Weights of a small mixture-of-experts language model, trained from scratch on English Wikipedia.
Experts: 32 experts in each of 11 layers, a softmax router.
Training: a variant of Adam for the experts, 1528M tokens.
Below are experts of layer 4 (counted from 0) of a mixture-of-experts language model. Rows are named router (the router's row for the expert), up (a neuron's input weights, with its number), down (a neuron's output weights, with its number) and show model dimensions 64-127. Each number is 128 + 24 x the weight over its row's rms, rounded and kept within 0 to 255.
After each expert's rows: a language model's description of what the expert responds to. This comes from a sample of Wikipedia text that the model never trained on.

# expert 23
router [136 101 122 124 161 114 115  94  76 119 146 128 131 111  91 142 117 144  93 133 167 137  87 108  99 144 164 113 162 144 125 109 165 136 169 120 116 150 123 117  83 119  85 141 110 142 109 148 173 158 135 115 153 142 150 119  99 167 147 104 118 179 155 121]
up0 [131 171 130 107 170 165 138 101 131 113 121 119  95 150 104 129 127 122 110 147  93 139 168 108 116 103  88 121 137  81 149  87 129 121 173 157 105 164 150 142 131  81  98 139 140 133 129 146 117  99 152 143 144 113 133  78 140 136  96 109 155 106 104 132]
down0 [135 138 107 126 135 110  81  88 147 128 149 140  77 127 118 128 135 143 136 153  78 163 129 169  88  96 135 134 117 123 109 108 134 141 141 103 130 115  96 115 129  61  69 111 106  98 114 130 151 117 160 122 172 129  90  86 146 127  96 164 171 146 126 123]
up1 [143 106 118 109 141 133 124 129 119 135 109 148 106 142 128  74 110 177 117 131 121 151 156 125 166 150 105 134 130 139 117 154 144 106 125 134 120 135 122 126 141  86 123 100 135 118 142  82 135 102 131 147 150 144 141 123 136 136 143 118  96 113 134 118]
down1 [110 148 116 101 132 131 135 162 140 135  85 137  79 127 138 136  83 103 137 151  86  90 140 174 136 140 127 160 119 123 157 153 123 118 155 130 128 139 165 174  89 108 109 150 126 175 110 115 115 157 122 140 178 171 172 109 115 117 136  95 121 122  49 133]
up2 [ 99 143 146 143 130  94 112 164 134 131 172 113 144  93 134 123 124 143 110  96 144 139 129 129 121 161 170 108  94 122 112 132 150 106 178 136 146  90 105 124 113 159 157 130 153 149 100  94 151 100 132 167 125 141 106 136 148 116 152  87 109 113 126  93]
down2 [161 116 115 141 178  93 119 138 137 123 157 125 159  79 118 110 101 112 122 108  99 112 160 143 169 141 115 110 152 152 117 151 146 182 159 108 113 118 144 148 133 167 150 152 166 107 124 111 140 146 155 138 150 121 120 158 123 122 141 130  85 126 125 138]
Description: Name-initial fragments

# expert 18
router [121 150 121 110 192  78  89 127  89 170 149 122 115 156 102 140 115 117 122 150 108 188  97 123 133 144 126 117 144 131 155 124 155 122 121 125 146 103 121 121 141 116  71 133 128 121 130 157 159 168 118 102 157 135 160 143 133 136 111  97 120 191 184 103]
up0 [100 141 138 119 126 118 126 142  98 118 138  92 132 147 135  84 115 118 132  97 134 166 167 112  94 112 143 111 114 102 107 139 153 131 191 158  96 124 217 119 124 133 119  95 166 183 113 121 107 107 132 134 136 145 113 135  84 167 100 133 135 111 121 141]
down0 [ 85 112 128 124  96 136 165 114 126 121  95 131 149  78  91 131 157 127 126 131 117 176  89 115 136  86 106 173 145 118 128 157 100 159 159  72  73 112  84 128 111 121 109 143 136 119 125 103 134  88 133 109 143 112 114 130 113 109 113 136 130 113 126 128]
up1 [112 149 109 127 163  62 124 153 155 151 180 139 141 148 153 166 158 143 108 137 151 185 133 120 168 160 161 131 148 139 140 117 143 108  84 126  93 145 149 128 163 119 151  77 142 155 160 136 135  96  93 144 118 164 123  92 172 151  94 158 115 140 155 122]
down1 [175 116 154  94 149 168 129 122 119 129 152 118  78 153 133  95  91  95  81 132 116 172 134 152 135 105 123 116 154 179 100 110 123  85 113 122 110 140 164 109 113 136 118  91 142 141 152 122 162 167 111 138 138 112 157 132 138 159  92 130 154 161 128 112]
up2 [156 119  97 135 116 106 125 102 133 129 129 135 114 146 103 160 155 149  95 147 126 125 107 163  90 132 171 114 142 159 163  89 138 157  75  99 136 165 120 143 146 158 128 117 135 122 145 120 122  69 112 137 111 167 111  84  89 151 134 107 159 116 117 100]
down2 [131 132 128 100 117 103 142 104 152 143 147 141 109  96  91 117 172 159 132 120 168 132 140 158 142 102 156 112 134 124 118 101 122 125 117  94 155 135 149 129 146 112 138 119 142 111 112 124  88 124 107 129 146 139 137 129 147 110 149  75 160 153 104 102]
Description: Name-initial capital letters

# expert 30
router [113 132  87 116 142 115 122 119  98 143 147 134  89 131 116 113 108 145  97 148 139 158 121 115 101 124 133 126 172 131 123 112 134 151 150 117 146 119 126 135 131  80  51 127 110 120 117 154 145 142 155 144 141 155 167 153  98 149 125 129 108 148 170  92]
up0 [127 159 122  82 125 117 153 180 165  98 147 105 142 138 111 115 120 106 126 108 153 159 130 139 128 131 137 128  93 119  99  91 152 115 118 140 158 126 109 159 164 116 127  87 104 166 105 117 127 145 121 155 104 134 136 116 128 143 136 135 125 110 111 126]
down0 [ 52 107 123 103  95 147  95 131  87  92 103 147  82 127 121  71 101 147 164  75 113 118 114  93  95 151 145 142 121 141 128  96 126 138 132 116 143 162 110 117 142 126 137 136 160 156 115 141  92 125 129 118 139 138 141 117 135 164 132 146 139  96 140 162]
up1 [137 162 109 138 159  96 172  81 106 111 139 133 110 136 177 117 169 115 100 154 125 160 146 155 151 118  91 144 159 111 120 139 170 150 109 146 124 107 106 141 138 143 130 125 152 164 138  64 135 115 149 109 104 106  86 139 104 167 116 136 122 118 152 138]
down1 [146  88 143 153 162 122 138 122 105 119 131 153 111 123 103  80 132 106 116 101 123 115 129 155 116  96 126 116 162  89 115 168 134 138  72 142  98 113  89 154 160 125  91 189 104 136 134 162 169 128 140 148 169 124 160 132 103 151 118 106 109 104 130 134]
up2 [108 162 120  99 139 102 120 144 106 153 137  98 132 130 138 144 131 131 149 154  86 120 123 134  86 163 155 105  88 120 124  98 141 109 152 129 132  71 157  85 128 135 155 123 146 136 147 145 131 113 148 143 122 199 129 118 180 113 122 157 129 112 104 118]
down2 [151  75  86 130  97 164 113 166 130 155 111 112 122 132 129 122 105 153 148 150 131 137 155 149 130 155 136 132 158 134 134 151 113 119 151 129 114 108 165 102 126 105 115 105 111 146 129 106  94 121 115  98 137 153 108 124 122  98 105 154 116 124 105 101]
Description: Commas and list joiners

# expert 24
router [ 64 143  97 116 119  96 121 109  89 144 114 139  99 135 103 133 132 152 132 156 132 141  90 175 131 111 118 146 144 163 173 121 103 118 128 123 130 133 142 146  83  98  99 142 154 121 137 137 153 128 160 151 141 118 126 129 126 134 110  70 116 210 133 122]
up0 [142 118 149 119 142 136 140  74 113 116 106 180 115 118 146 112 100 168 162  90 156 122 106 131 151 117 128 134 150 108 130 128 148 155 137 102 185  71 139  91 119 147  81 136 132  81 131 104 134 137 140 134 115 148 132 106 141 129 144 125  76 165 174 148]
down0 [132 130 138 111 101 149 123 161 151 118 126  83 125 164 111 146  73 137 101 110 121 130 138 107 124 132 116 160 154 156 142 101 139 133 126 100  99 137 112 132 146 131 120 139 143 137 133 129  95 106 147 136 131 130 127 123 149 121 145 143 125  91 156  71]
up1 [124 129 100 118 135 133 159 143 121 115 124 138 153 139 143 147 115 138 138 114 113 170 151 173 106 147 124 125  87 148 139 110 114 126  98 169  76 124 150 113 124 116 129  91 140 121 164 123 136 145 150  93 138 165 147 118 148 112 113  69 166 111 150 102]
down1 [190  85 136 133 119 123 134 110 137 136 107 163 150 133 118  81 129  94 131 138 144 105 115 170 104 103  74 107 119 136 144 147 133 144 137 143 100  88 153 148 114 137 110 114 126 140 132 123 135 100 138 128 109  98 125  84 141 104 117  97 143 140  73 126]
up2 [155 114 150 144 123 101  79  70 133 134 165 102 141 136  98 152 141 169 126 135 153 129 120  70 133  75 147 140  85 120 116 101 138  97 140  98 140 122 148 166 133 135 136 116 136 112 146  83 111  98 144 104 149 186 109 141 120 177 140 118 122 102 134  60]
down2 [ 86 127 103 119 107 151 130  99 138 125 121 174 126 103 146 129 114 142 145 156 123 121 113 140  96  83 136 108 160 112 162 159 141 122 134 115  87 145 128 135 131 133 101 183 117  70 140 120 131 103 150 145 113 102 131 137 113 113  90 120  99 146 134  92]
Description: Film, music and awards

# expert 20
router [110 132  57 111 171 114 139 114  97 123 109 170  99 148 101 122 115 141 133 118 156 153 114 163 166 100 135 120 104 177 148 108 124 123 140 131 121 150 130 159 110  98 123  77 121 159 112 138 165 126 139 145 166 105 141 141 125 138 170  82 122 142 127 112]
up0 [134 125 137 138 135 122 130 140  92 162 141 112 155 197 115 134  82 110 149 187 132 123 111 112 114 121 131  96 153 172 130 105 166 111 120 120 137 141 162 134 148 122 115 138  79 136 116 112 138 111 120 137 127 131 107 111 120 166 177 152 117 168 170 105]
down0 [183 107  90 104 101  98 151 152 121 131 119 131 118 150 131 108 158 112 143 107 137 119 136 102 168 141 142 133  88 121 105 158 124 136 128 126 105 134 111 144 156 124 115 104 154 115 120 109 117 127 132 149 126 135 138 163 109 152 160 125 131  78 168 143]
up1 [123 111 170  87 123 116 133  97 148 152 144 122 139 177 166 148 142 137 160 191 141 149 110 160  94 126 115 101 139 169 132 105 138 172 128 136 150 141  99 144 115 101  88 119  88 143 100 112 125 127 116 166  95 153 118 124 124 157 152 138 126 104 160  98]
down1 [105 163 154 175 128 139 129 113 137  99 105 125 106 136  73 147 133 150 165 138 121  61 121 155 138 113 120 136 112 140  99 133  94 151 134 163 124  97  58 143 135 112 105 152 128 158 159 101 126 117 160 133 131 174 117  98  91 103 137 114 141  98 118 101]
up2 [158 137 106 186 125 147  95 113 113 125 138 150 158 106 105  96 171 104 132 173 114 126 134 110 114 138 109 119 151 169 147 137 150 117 117 133 123 106 169  96 134 124 129 131 139 163 144 127 114 145 115  95 171 148 121 171 131 112 115 121 149 138 155  73]
down2 [174 145 102 129 139 143 110 114  96 121 144 139 100 130  71 118 128 109 155 120  48 115 123 131 143 153 108  96 126 150 126 179 115 173 110 114 177 144 113  75 102 154 141 113 201 122 146 121 148 124 142 134 139 186  88 146 106 162 179 121 124 155 147 152]
Description: Common activity nouns, verbs

# expert 28
router [ 88 153 104 147 171 121  91  92  83 147 156 130 117 141 140 112 134 160 107 156 112 124 121 157  97 124 167  97 166 142 172  96 110 157 124 133 112 124 155 154 142  99  80 159 118 152 149 129 153 131 142 112 147 127 137 153 127 125 101  79 130 143 147 100]
up0 [136 149 171 168 102 120 130 122  93 131 149 132 115 118 146 106 101 111 113 145  78 107 164 108 169 101 120 143 123 125 110 148 112 119 113 155  62 123 164 150 155 131  76 132 139  94 145 125 151 129 135 161 113 127 168 122 149 104 155 164 157 128 103 153]
down0 [147 163 128 136 129 121 130  78 103 151 138 144 123  99  98 116  98 120 152 158 133 143 105  77 183  86 125 124 129 110 121 129 140 133 111 179 107  89 157 127 101 129 131  94 154 136 153 157 132 127 155 140 122 157 131 101 137 166 142 117 127 132 108 110]
up1 [125 133 139 110 123 104 117  97 124 162 121 142 128 102 106 167 155 121 148 131  93 169 170 157 143 134 142 145 133 125 102 118 163 106 191 148 111 155 154 144 161 113 113 129 129 100 121 117 174 128 112 110 122 150  97 138 127 117 130 133 144 169 130 125]
down1 [160  89 111 137 127  83 138 141 155 128 129 109 147 116 172 140 170 118 150 145 118 111 124 143 115 129  97 108  91  88 149 118 120 142 165 161 142 150 127 143 156 161 110 120 136 105 129 134 149 139 115 143  90 120 151 121 139  76  92 123 160 128 130 144]
up2 [167 141 103 171 146  82 126 167 101 110 136 135 126 122  93 113  93 197 109 165 159 160  84 116 134 101 153 158  95 120 124 120  99 112 135  91 159 149 124 169 137  96 114  98 160 182 134 135 134 132 140 112 125 154 140 143 113 134 130 153 136 147 194  96]
down2 [105 124 128 132 141 120 112 177 103 198 124 162  87 154 103  90 144 131 132 139  82 109 117 127 170 119 112  99 110  93 140 112 137 156 142 112 126  90 180 153 118 129 115 182 147 148 134 133 155 162  77 152 174 125 181 166 158  98 117 124 123 135 140 145]
Description: Colons and year digits

# expert 13
router [101 170  95 171 158  86 126 113  95 127 131 117  57 137 130 139 134 147  88 118 140 117 121 155 149 154 117 113 126 149 143 110 145 136 167 130 142 126 132 125 152 111  99 144  99 125 149 127 146 128 182 169 108 129 136 139 119 137 148  89 131 147 176 118]
up0 [120 131 147 115  84  85 166 134 115 166 116 124  90 115 107  81 134 116 103 102 102 150 131 104 133 114 130 181 131 131 135 140 166 116 151  82 153 146 129 162 152 133 119 114 121 127 142 114 137 122 123 142 129 108 155 142  58 156 129 191 111  82 148  92]
down0 [139 111 110  89 150 153 119 174 159 105  92 132 162 165 114 202 100 102 114  99 124 123 151 149 136 140 128 166 135  85 154 125  85 136  87 120  92 111 106 121 122 125 136 128 173 120 135 139 111 144 111 105 133 154  73 132 142  83  95  95 185 121 113 123]
up1 [108 106  85 160 129 127 129 132  76 143 110 147 160 141 113 152 110 130 117  98  93 156 150  96 133 131 136 144 130 110  84 122 107 158 117 155 136 134 141 146 131 114 144 123 162 152 116 153  99 148 146 129 185 169 169 134 147 151 141 137 163 127 106 140]
down1 [108 169 143 111 139 134 138 143 119 134  95 140 124 139 100  76 124 135 118 106 114 171 117 113 144 142 130 120 110 102 142 171 145 157 149  90 126 171 108 170  79  89 147 130 110 130 160  98 147 110 130 111 110 159 106 118 135 115  96 145 187 155  78 111]
up2 [145 154 118  63 140 120 131 119 176 158 120 116 129 133 119 107 162 114  77 154 180 100 136 126 155 124 136  75 109 135 115 116 140 132 115 164 156 143 120 141 122 147 113 108 109 108 130 133 147  90 137 185 120 120 132 128 106 125 162 106  97 117 101 115]
down2 [103 119 130 140 147 165 134 133 164 155 127 117 107 138 125 154 139 100  98 158 141 111 123  78 152 175 115 133 128 125 178 114 121  92 125 125  74 105 119 135  95 144 115 105 135 159 109 132 121  80 143 114  82 132 126 132 128 132 156 149  96 105 114  93]
Description: Education and demographics

# expert 31
router [125 108 119 118 142 112 110  84 100 148 124 113 116  97 130 145 149 132  91 175 120 128 102 159 172  93  96 107 141 124 174 115 154 108 112 116 114 118 128 161 114 126 111 119 156 135 154 117 175 150 129 144 178 164 128 156 129 165  91 136 147 146 170 114]
up0 [119 130  89 140 106 116 121 119 110 100 140 146 120 118 120 118 134 129  78 142 108 110 141 143 111  86 155 176 110 135 170 118 126  95 102 104 107 123 144 135 161 113 144  94 106 131  76 146 105 173 128 138 160 133 149 119 134 120  69 140 149 115 128 130]
down0 [ 63 127 147  74 120 110 134  95 122 110 126 153 147 123 127  95 106 164 149 159 118 122 111 119 138 107 121 123  88 147 185 105 130 102 133 119 121 162  97 125 132 123 125  88 146  65 147 133 107  99 169 109 138 116 131 165 154  97 132 114 139 114 133 138]
up1 [139 134  40 140 171 134  96 138  71 134 133 118 124 129 161 152 111 108 110 119 104 118  99 126 112 153 121 147 125 145  78 144 152 122 122  98 109 125 129 157 117 124 135 161 114  96 146 169 164 211  99 122  95 156 117 130 165 186 118 129 149 144 116  72]
down1 [100 121 150 137 110 135 130 122 130  99 159 110  85 127 134 159 139 107 115 103 101 124 158 106 131 111 104  88  91 144 101 156 170 146 148 166  97 116 103 160  87 139 115 122 126 119 111 132  89 133 123 165 111 134 152 163 135 162 151 138 107 136 112 171]
up2 [171 147  91 109 126 126 110 101 115 163 170 120 135 163 133  97 121 173  92 143 110 152 132 163 103 186  92 144 146 131 117  98 146 130 143 113 161 148 119 116 131 112 110 152 135  64 147 112 179 118  98 113 127 112 145 164 101 100 113 171 113 159 181 160]
down2 [147 103 180 138 129 161  92 143 147 129 135 143 104 100 128 117 117 124 104 106 172 155 200 121 136 123 101 216 126 151 138 130 151 134 125 126 147 126 128 115 167 177  79 154 140 109 153  96 155 160 116 127 126 137 146 118 133 163 183 114 136 165 123 135]
Description: Motorsport and table labels

# expert 9
router [110 125 109 167 129 128 132 122 108 138 151 165  69 145 123 136 110 139 131 126 109 155  79 107 134  91 129 105 148 157 157 128 149 109 124  85 109 123 145 163 137 119 135 114 148  91  97 106 160 144 117 107 172 125 173 149  95 130 147 123 106 155 141 128]
up0 [ 94 140 103  95 122 160 115 108 123 103 165  97  95 116 121 150 152 151 109 126 104 110 121 123 119 154 109 107 103 144 119 138 139 134  95 114 101 134 142 108  88  87 126  83 135 156  87 115 127 158 155 125 120 113  85 113 187 118 154 137 120 138 102 122]
down0 [155 131 178 104 122 142 118 130 119 114 151 159 130 107 135  86 129 118 129  91 119 126 159 141 127 120 157 124 123 101  89 150 131 109 117 114 111 160 148 151 104 116 103 143 177 130 134 113 131 146 162 142 114 164 147 163  98 140 134  55 139  97 102 137]
up1 [101 117 134 183 141 103 125 151 147 138 110 103 135  82 116 138 170 138  99 125 159 140 161 143 161 147 152 145 122 133 107 146 131 103 155 138 143 156 168 128  79 157  97 110 126 122 115 137 127 133 150 137  97 117 129 136 140  87 140 139  95 123 132  74]
down1 [161 121 135 127 158 149 124 187  92 124 135 135 128 112 163 139 129 141 157 116 158 156 127 133 114 136 105 118 111 115 129 161  87 138 163 129 128 144 190 131 107 178 112  88  76 126 140 136 112  87 105 130 165 110 144 100 114  96 161 143 115 102 122 114]
up2 [ 89 146 151  87 198 123 104 138 135 108 136 120  89 129 121 157 120  65  86 127 113 128 143 161 182 116 140 168 151 125 141 130  93  94 108 146 145 138 123 121 135 152  96 129 120 146 123 124 132 137 121 157  87 138 122 142 115 140  84 103 118 144  54 127]
down2 [107 136 135 134 133 125  99 109 142 124 129 159 127 107 103 127  78 113  94 158 102 148 139 143 110 194 139 135 117 108 140 142 150 153 141 128 136 143 115 140 164 133 127 103  92 166 129 125 166 157 123 138 138 136 138 171 155 119 135 133 128 130 155 127]
Description: Quantity words and degree

# expert 12
router [ 99 123 103 142 140  93 119 128 121 118 126 121 124 142 132 114 110 153 106 124 134 131 126 120 128 113 174 153 169 119 128  82  98 109 113 107 116 120 137 154 125 122  90 144 134 106 129 161 155 178 122 143 115 149 130 150 113 148 122 136 119 153 147 110]
up0 [ 64 117  78 151 138 175  66  95 143 123  80 137 123 128  50 168  85 139 126 160 119 136 141 148 111 145 159  53 154 118 134 122 130 141 126 158 132 177 116 118 150 153 116 130 119 107 148  84 103 110 143 181 137 150 124 113 137 116 138 137 116 173 105 139]
down0 [132 127  90 160  82 110 141 170 129 119 163  95  87 140  60 172  67  82 149  99  92 126 140 154 146 117  89 104 142 137 136 146 123 168  95 128 131 172 100 148 134 115 128 133 131 155 172 157 119  87 158 102 155 125 136 153 148 168 139 119 181 137 166 155]
up1 [125 131  75 125 128 163 159 124  98 146  89 181  98 110 114 122 106  92 122 171 138 115 144 121 115 155  87 105 131 114  89 131 137 130 108 126 146 158 132 127 103 137 133 117  95 123  89 116 113 123 103 129 150 119 116 126 178 138 121 155 148 194 138  97]
down1 [112 135 149 103 125 132  87 181 133 158 119 142  97 111 142 137 109 170 152 133 142 143 113 121 136 173 127 113 101 104 122 167 125 154 121 176 116 152  85 140 155  98 153 122 137 137 114 135 105 108 113 102 142 129 133 123  80 138 138 153 147 152 127 129]
up2 [111 140 110 123 171 117 158  95 148 105 100 139 120 153 112 112 159 139 112 126 178 153 106 156 141  81 128 165 155 154 151 139 115 169 166 130 125  84 103 145 103 108 117 136 176 143 125 154 127 147 173 156 117 148 152 113 135 172 109 120 124 140 143 120]
down2 [140 136 176 127 111  98 106 101 115 113 158  92 112  66 133 157 148 138 101 139 111 125 163 109 114 138 129 126  87 149 106 129 145 112 155 151 164 125 137 126 108 129 134 118 128  83 129 109 101 164 100 104 112 120 100 152 103 132 134 161 151 136 182 120]
Description: Politics and elections

# expert 11
router [128 125 107 136 173  93 107 103 103 163 140 160  83 132 104 124 132 143 128 163 134 104 143 110 103 139 168 108 148 174 129 120 113 122 119 134 132  99 138 124 120  91  65 153 125 105 168 139 159 143 132 135 117 152 139 146 126 159 135 112 130 170 156  79]
up0 [ 97 103 123 148 141  99  97  85 161 111 166 129 111 119 139 139 169 113 117 134 113 133 141 122 163 119 111 103 166 116 132 101  91  87 130 151  96 154 159 145 139 124 158 113 112 152 105 169 144 139  99 112 135 116 107 127 125 161 145 146 128 141 163 188]
down0 [109 101 131  88 123 118 122 123 161  94 137 119 141 119 133 159 136 113 152 143 113 156 125 165 100 113 106 101 113 123 156 158 139 112 130  84 150 117 123 151 140 102 116 153 207 170 109 173 128 126 122 132  91 143 126 154 121  86 131 163 152  96  98 143]
up1 [106 110 102 104 121 120 142 142 104 185 138 127 122 119 116 124 157 115 141 141 156 165 110 148 102 119 152 125 121 175 136 132 141 124 169 141 125 161 147 101 114 129  72 128 156 159 128 126 135  60 130 132 216  99 159 118 128 103 114  91 124 144  96  97]
down1 [136  98 121 140  93 118 126 102 102 151 155 131 141 112 170 121 145 101 169 157 148 129 126 133 147 154  88 114  89 112 104 164 144 138 155 128 137  74 114 149 129 148 114 188 152 113 193 158 132 101 136 116 116 154 115 150 140 144 121 145 151 115 171 125]
up2 [153 159 133 138 105 100 124 116 133 117 125  91 115 124 187 147 128 104 127  88 159 133  97 149 114 147 131 137 140 158 135 110 146  87 134 118 132 122 169 103 149 126 174 104 104 100  95 106 131 123 142 107 143  95 119 106  87 180 101 113  82 112 129 122]
down2 [129 107 118 156 114  95 125 127 163  95 152 122 144 101 162 126 109 127 118 107 149 161 119 120 162 131 130 128 134 124 125 170 131  85 160 136 121 124 162 117 123 135 100 105 111  86  93 135 170 125 130 109 155 109 152 155  96 137  91  98  63 122 150  91]
Description: Given names and places

# expert 4
router [120 127  64 127 170 105 129 115 110 131 108 151 106 109  92 104 126 169  89 144 140 102 121 156 151 131 120 124 137 151 150 122 108 138 118 160 147 111 162 118 133 116 105 108 127 134 117 133 162 126 173 136 148 112 146 142 146 124 144 124 116 146 144 101]
up0 [138 166 128  99 149 113 111  78 144 152 158  96 159 130 178 139  95  84 107 177  96 132  99 162 134 112 102 164 140 133  98 110 124 141 127  87 134 118 152 112 123 153  78 142 128 118 164 152 149 149 112 142  98 153 112 104 120 153 121 128  94 132 138 122]
down0 [ 83 143 109  97 144 131 130 185 146 115  72 149  93 147 155 153 130 123 113 146 102 130  81 110 104 109 118 138  90 161 141 113 101 119 122 148  83 164 146 124  81 167 124 126 156 131 150 174 117  91 134 152 194 125 150 142  86 118 145 112 131 118 142  93]
up1 [123 151 147 110 158 101 164 133 135 129 140 155 128  99 155 158 108 126 121 155  94  99 150 152 128 157 103 144 140  91 111 121 136 113 165  96 154 140 138 113 157 143 143 117 124 112 108 132 137 145 123  88  87 129  64 134 106 147 131 154 116 126  86  95]
down1 [133 151  86  96 137 122 149 156 155 101  92 144 122 117 123  99 157 106 143  59 145 116 122  72 106 159 101 153  98  83 141 126 183 151  92 169 131 130 131 126 113 151  84 158 117 136 145 129 130 156 140 120 113 165  96 123 109 117 185 178  93 118 115 132]
up2 [122 143  97 161 134 110 116 101 152 176 128 112  96 107 126 137 159 135 158 118 113 128 143 141 113 161 174 120 103 169  97 138 104 128 112 107 114 107 183 108 113 147 124 103 110  66 120 115 167 169 111  94 119 111 102 105 122 105  91 138 124 166 163 100]
down2 [105 127 155 105 110 123 117 163 125 153 110 136 146 151 126 141 135 156 127 165 161 119 129 113 128 109 154 126 158 100 137 150 182 128 156 153 105 132 125 119 133  99 145 108  96 159 121 119 131 146 123 151 148 136 143  69  91 132 149 110 118 129  92 150]
Description: Event nouns and verbs

# expert 21
router [ 95 142  92 107 171 141  93 101  97 152 107 163 105 127 112 111 136 141 113 145 125 123 104 144 152 148 152 148 123 170 113 114 128 121 150 148 143 152 136 156  96 107 152 113 137 176 136 123 163 172 147 116 169 143 114 141  91 162 102 116 153 141 153 111]
up0 [137 129 136 118  90  94 102 156 121 142 146 151 111 125 146 108 174 124  94 122 114 128 126 131 107 126 178 146  92 166 146  98 149  97 116 111  54 127 108  99 128 124 150 100 140 106 135 123 140  83 150 109 133  97 148 154 116  99 112 121 116 118 117 149]
down0 [179 140 156 150 153 119 111  87 161 109  91 179 129 155 106 141 119  63 136 111 125 110 145 137 126 126 142 132 129 102 126 121 124 100 118 118  97 134 106 124 131  86 114 102 162 108 144 166 100 108 119 203 136 100 171 153 147 161 117 109 108 156 112 101]
up1 [150 137  76 129 131 125 103  98 117 120 143 114  91 156 147  98 157 125  88 113 120 114  81 122 115 133 104 122 112 116 158 137 125 106 138 106 131 108 153 118 132 102 140 174 128 125 110 144 102 123 120 102  95 156 120 141 177 171 155 110 132 144 121 127]
down1 [141 101  90 125 132 123 143 129 120 146 139 131 143 137 155 147 130 132 121 146 177  71 120 134  68 142 145 136 135 125 123 168 140 122 125 133 121 169 107  71 154 152 150 148 102 152 110 120 130  88 126 104 130 152  90 144 123 131 132 122 125  71  93 142]
up2 [ 91 123 137  74 111  88 129 175 127 166 100 152 109 105 128 142 148 120  83 156 161 107 106 145 119 158 107 140  86 173 152 162 167 149 131 165 138 138 171 149  84 116 123 149 115 153 108 115 160 143 144 135 127  86 101 147 121 120 125  85 157 123 144 113]
down2 [ 86 105 133 124 142 131 140 144 131 167 123 125  64 113 155 134 169 158  35 149 115 151  90 139 139 121 112 115 103 118 137 154 140 131 148 123 130 107 105 146 142 154  92 136 139 123 152 129 116 149 117 141  84 112 138 147 157 111 133  89 127 115 120 112]
Description: Song titles and Asian names

# expert 7
router [141 149 117 129 164 121 126 121  72 186 134 135 121 109 149 176 116 123 120 136 115 144  97 103  91 146 154 161 188 118 135  73 168 126 151 113 160 150 121 128 140 114 109 142 123  98 146 148 144 128 124 113 159 141 128 159 102 137  86 133 127 179 140 132]
up0 [ 96 116 111 117 154 135 117 133 158 135 118 177 123 132 103 132 140 108  91 120 112 128 135 113 153 101 154 153 130 151 158 144 109 104 125  62  94 153 130 129  88 116 126 106 110 120 103 124 108 102 114 161 209 137 152 130 124 154 151 131 117 122 136 135]
down0 [161 132 141 130 141 167 184 148  81 152  97 140 169 186 142  77 101  98 118 167 116 154 144 114 162 127 161 159 133 175 110 159 112 156  99  98 126 138 131 123  74 128 111 118  95 132 116 134 132 144 101 130 163 154 133 111 110  72 128  92 141  96 123 158]
up1 [149 116 132 141 149 129 105 115 153 135 129 146 131 120 143 146 172 130 119  84  98 106  67 112 168 122 137 135 102  83 154 106 155 139 138  86  86 132  95  97 120 134  99  97 117 145 127 163 202 154 129 113 140 126 142 111  92  81  87 113 170 115 122 140]
down1 [105 151 128 118 185 113 130 204 131 140 138 142 110 123 153 119 156  53 102 140 134  88 102 124  98 110 126  90  74 155 147 122 160 177 120 101 119 144 174 121 146 130 124 129 118 135 129 133 142  93 117  98 131 148 122 124 164  91 105 132 124  98 157 179]
up2 [112 116  85  81 170 157 125 146 102  77 140  81 131 139 159 142 137 141 118 154 123 111  74 127 114 136 117 132 118 130 110 144 109 117 127 153 152 143 156 120 150 118 130 144 104 141  99 137 153 152 148 146 149  99 133 138  93  80 127 128 121 108 134 114]
down2 [133  92 149 132 148 142 111 126 101 113 155 150 112 145 117 124 127 137 136 116 123 165 152 118 122 146 166 141 143 130 146 148 112 112 144 151 136 133 120 111  86 149 106 145 124 124 103 117 126 151 168 181 147 124 100 117 125 137 118 115 117 155 103 125]
Description: Name-initial letters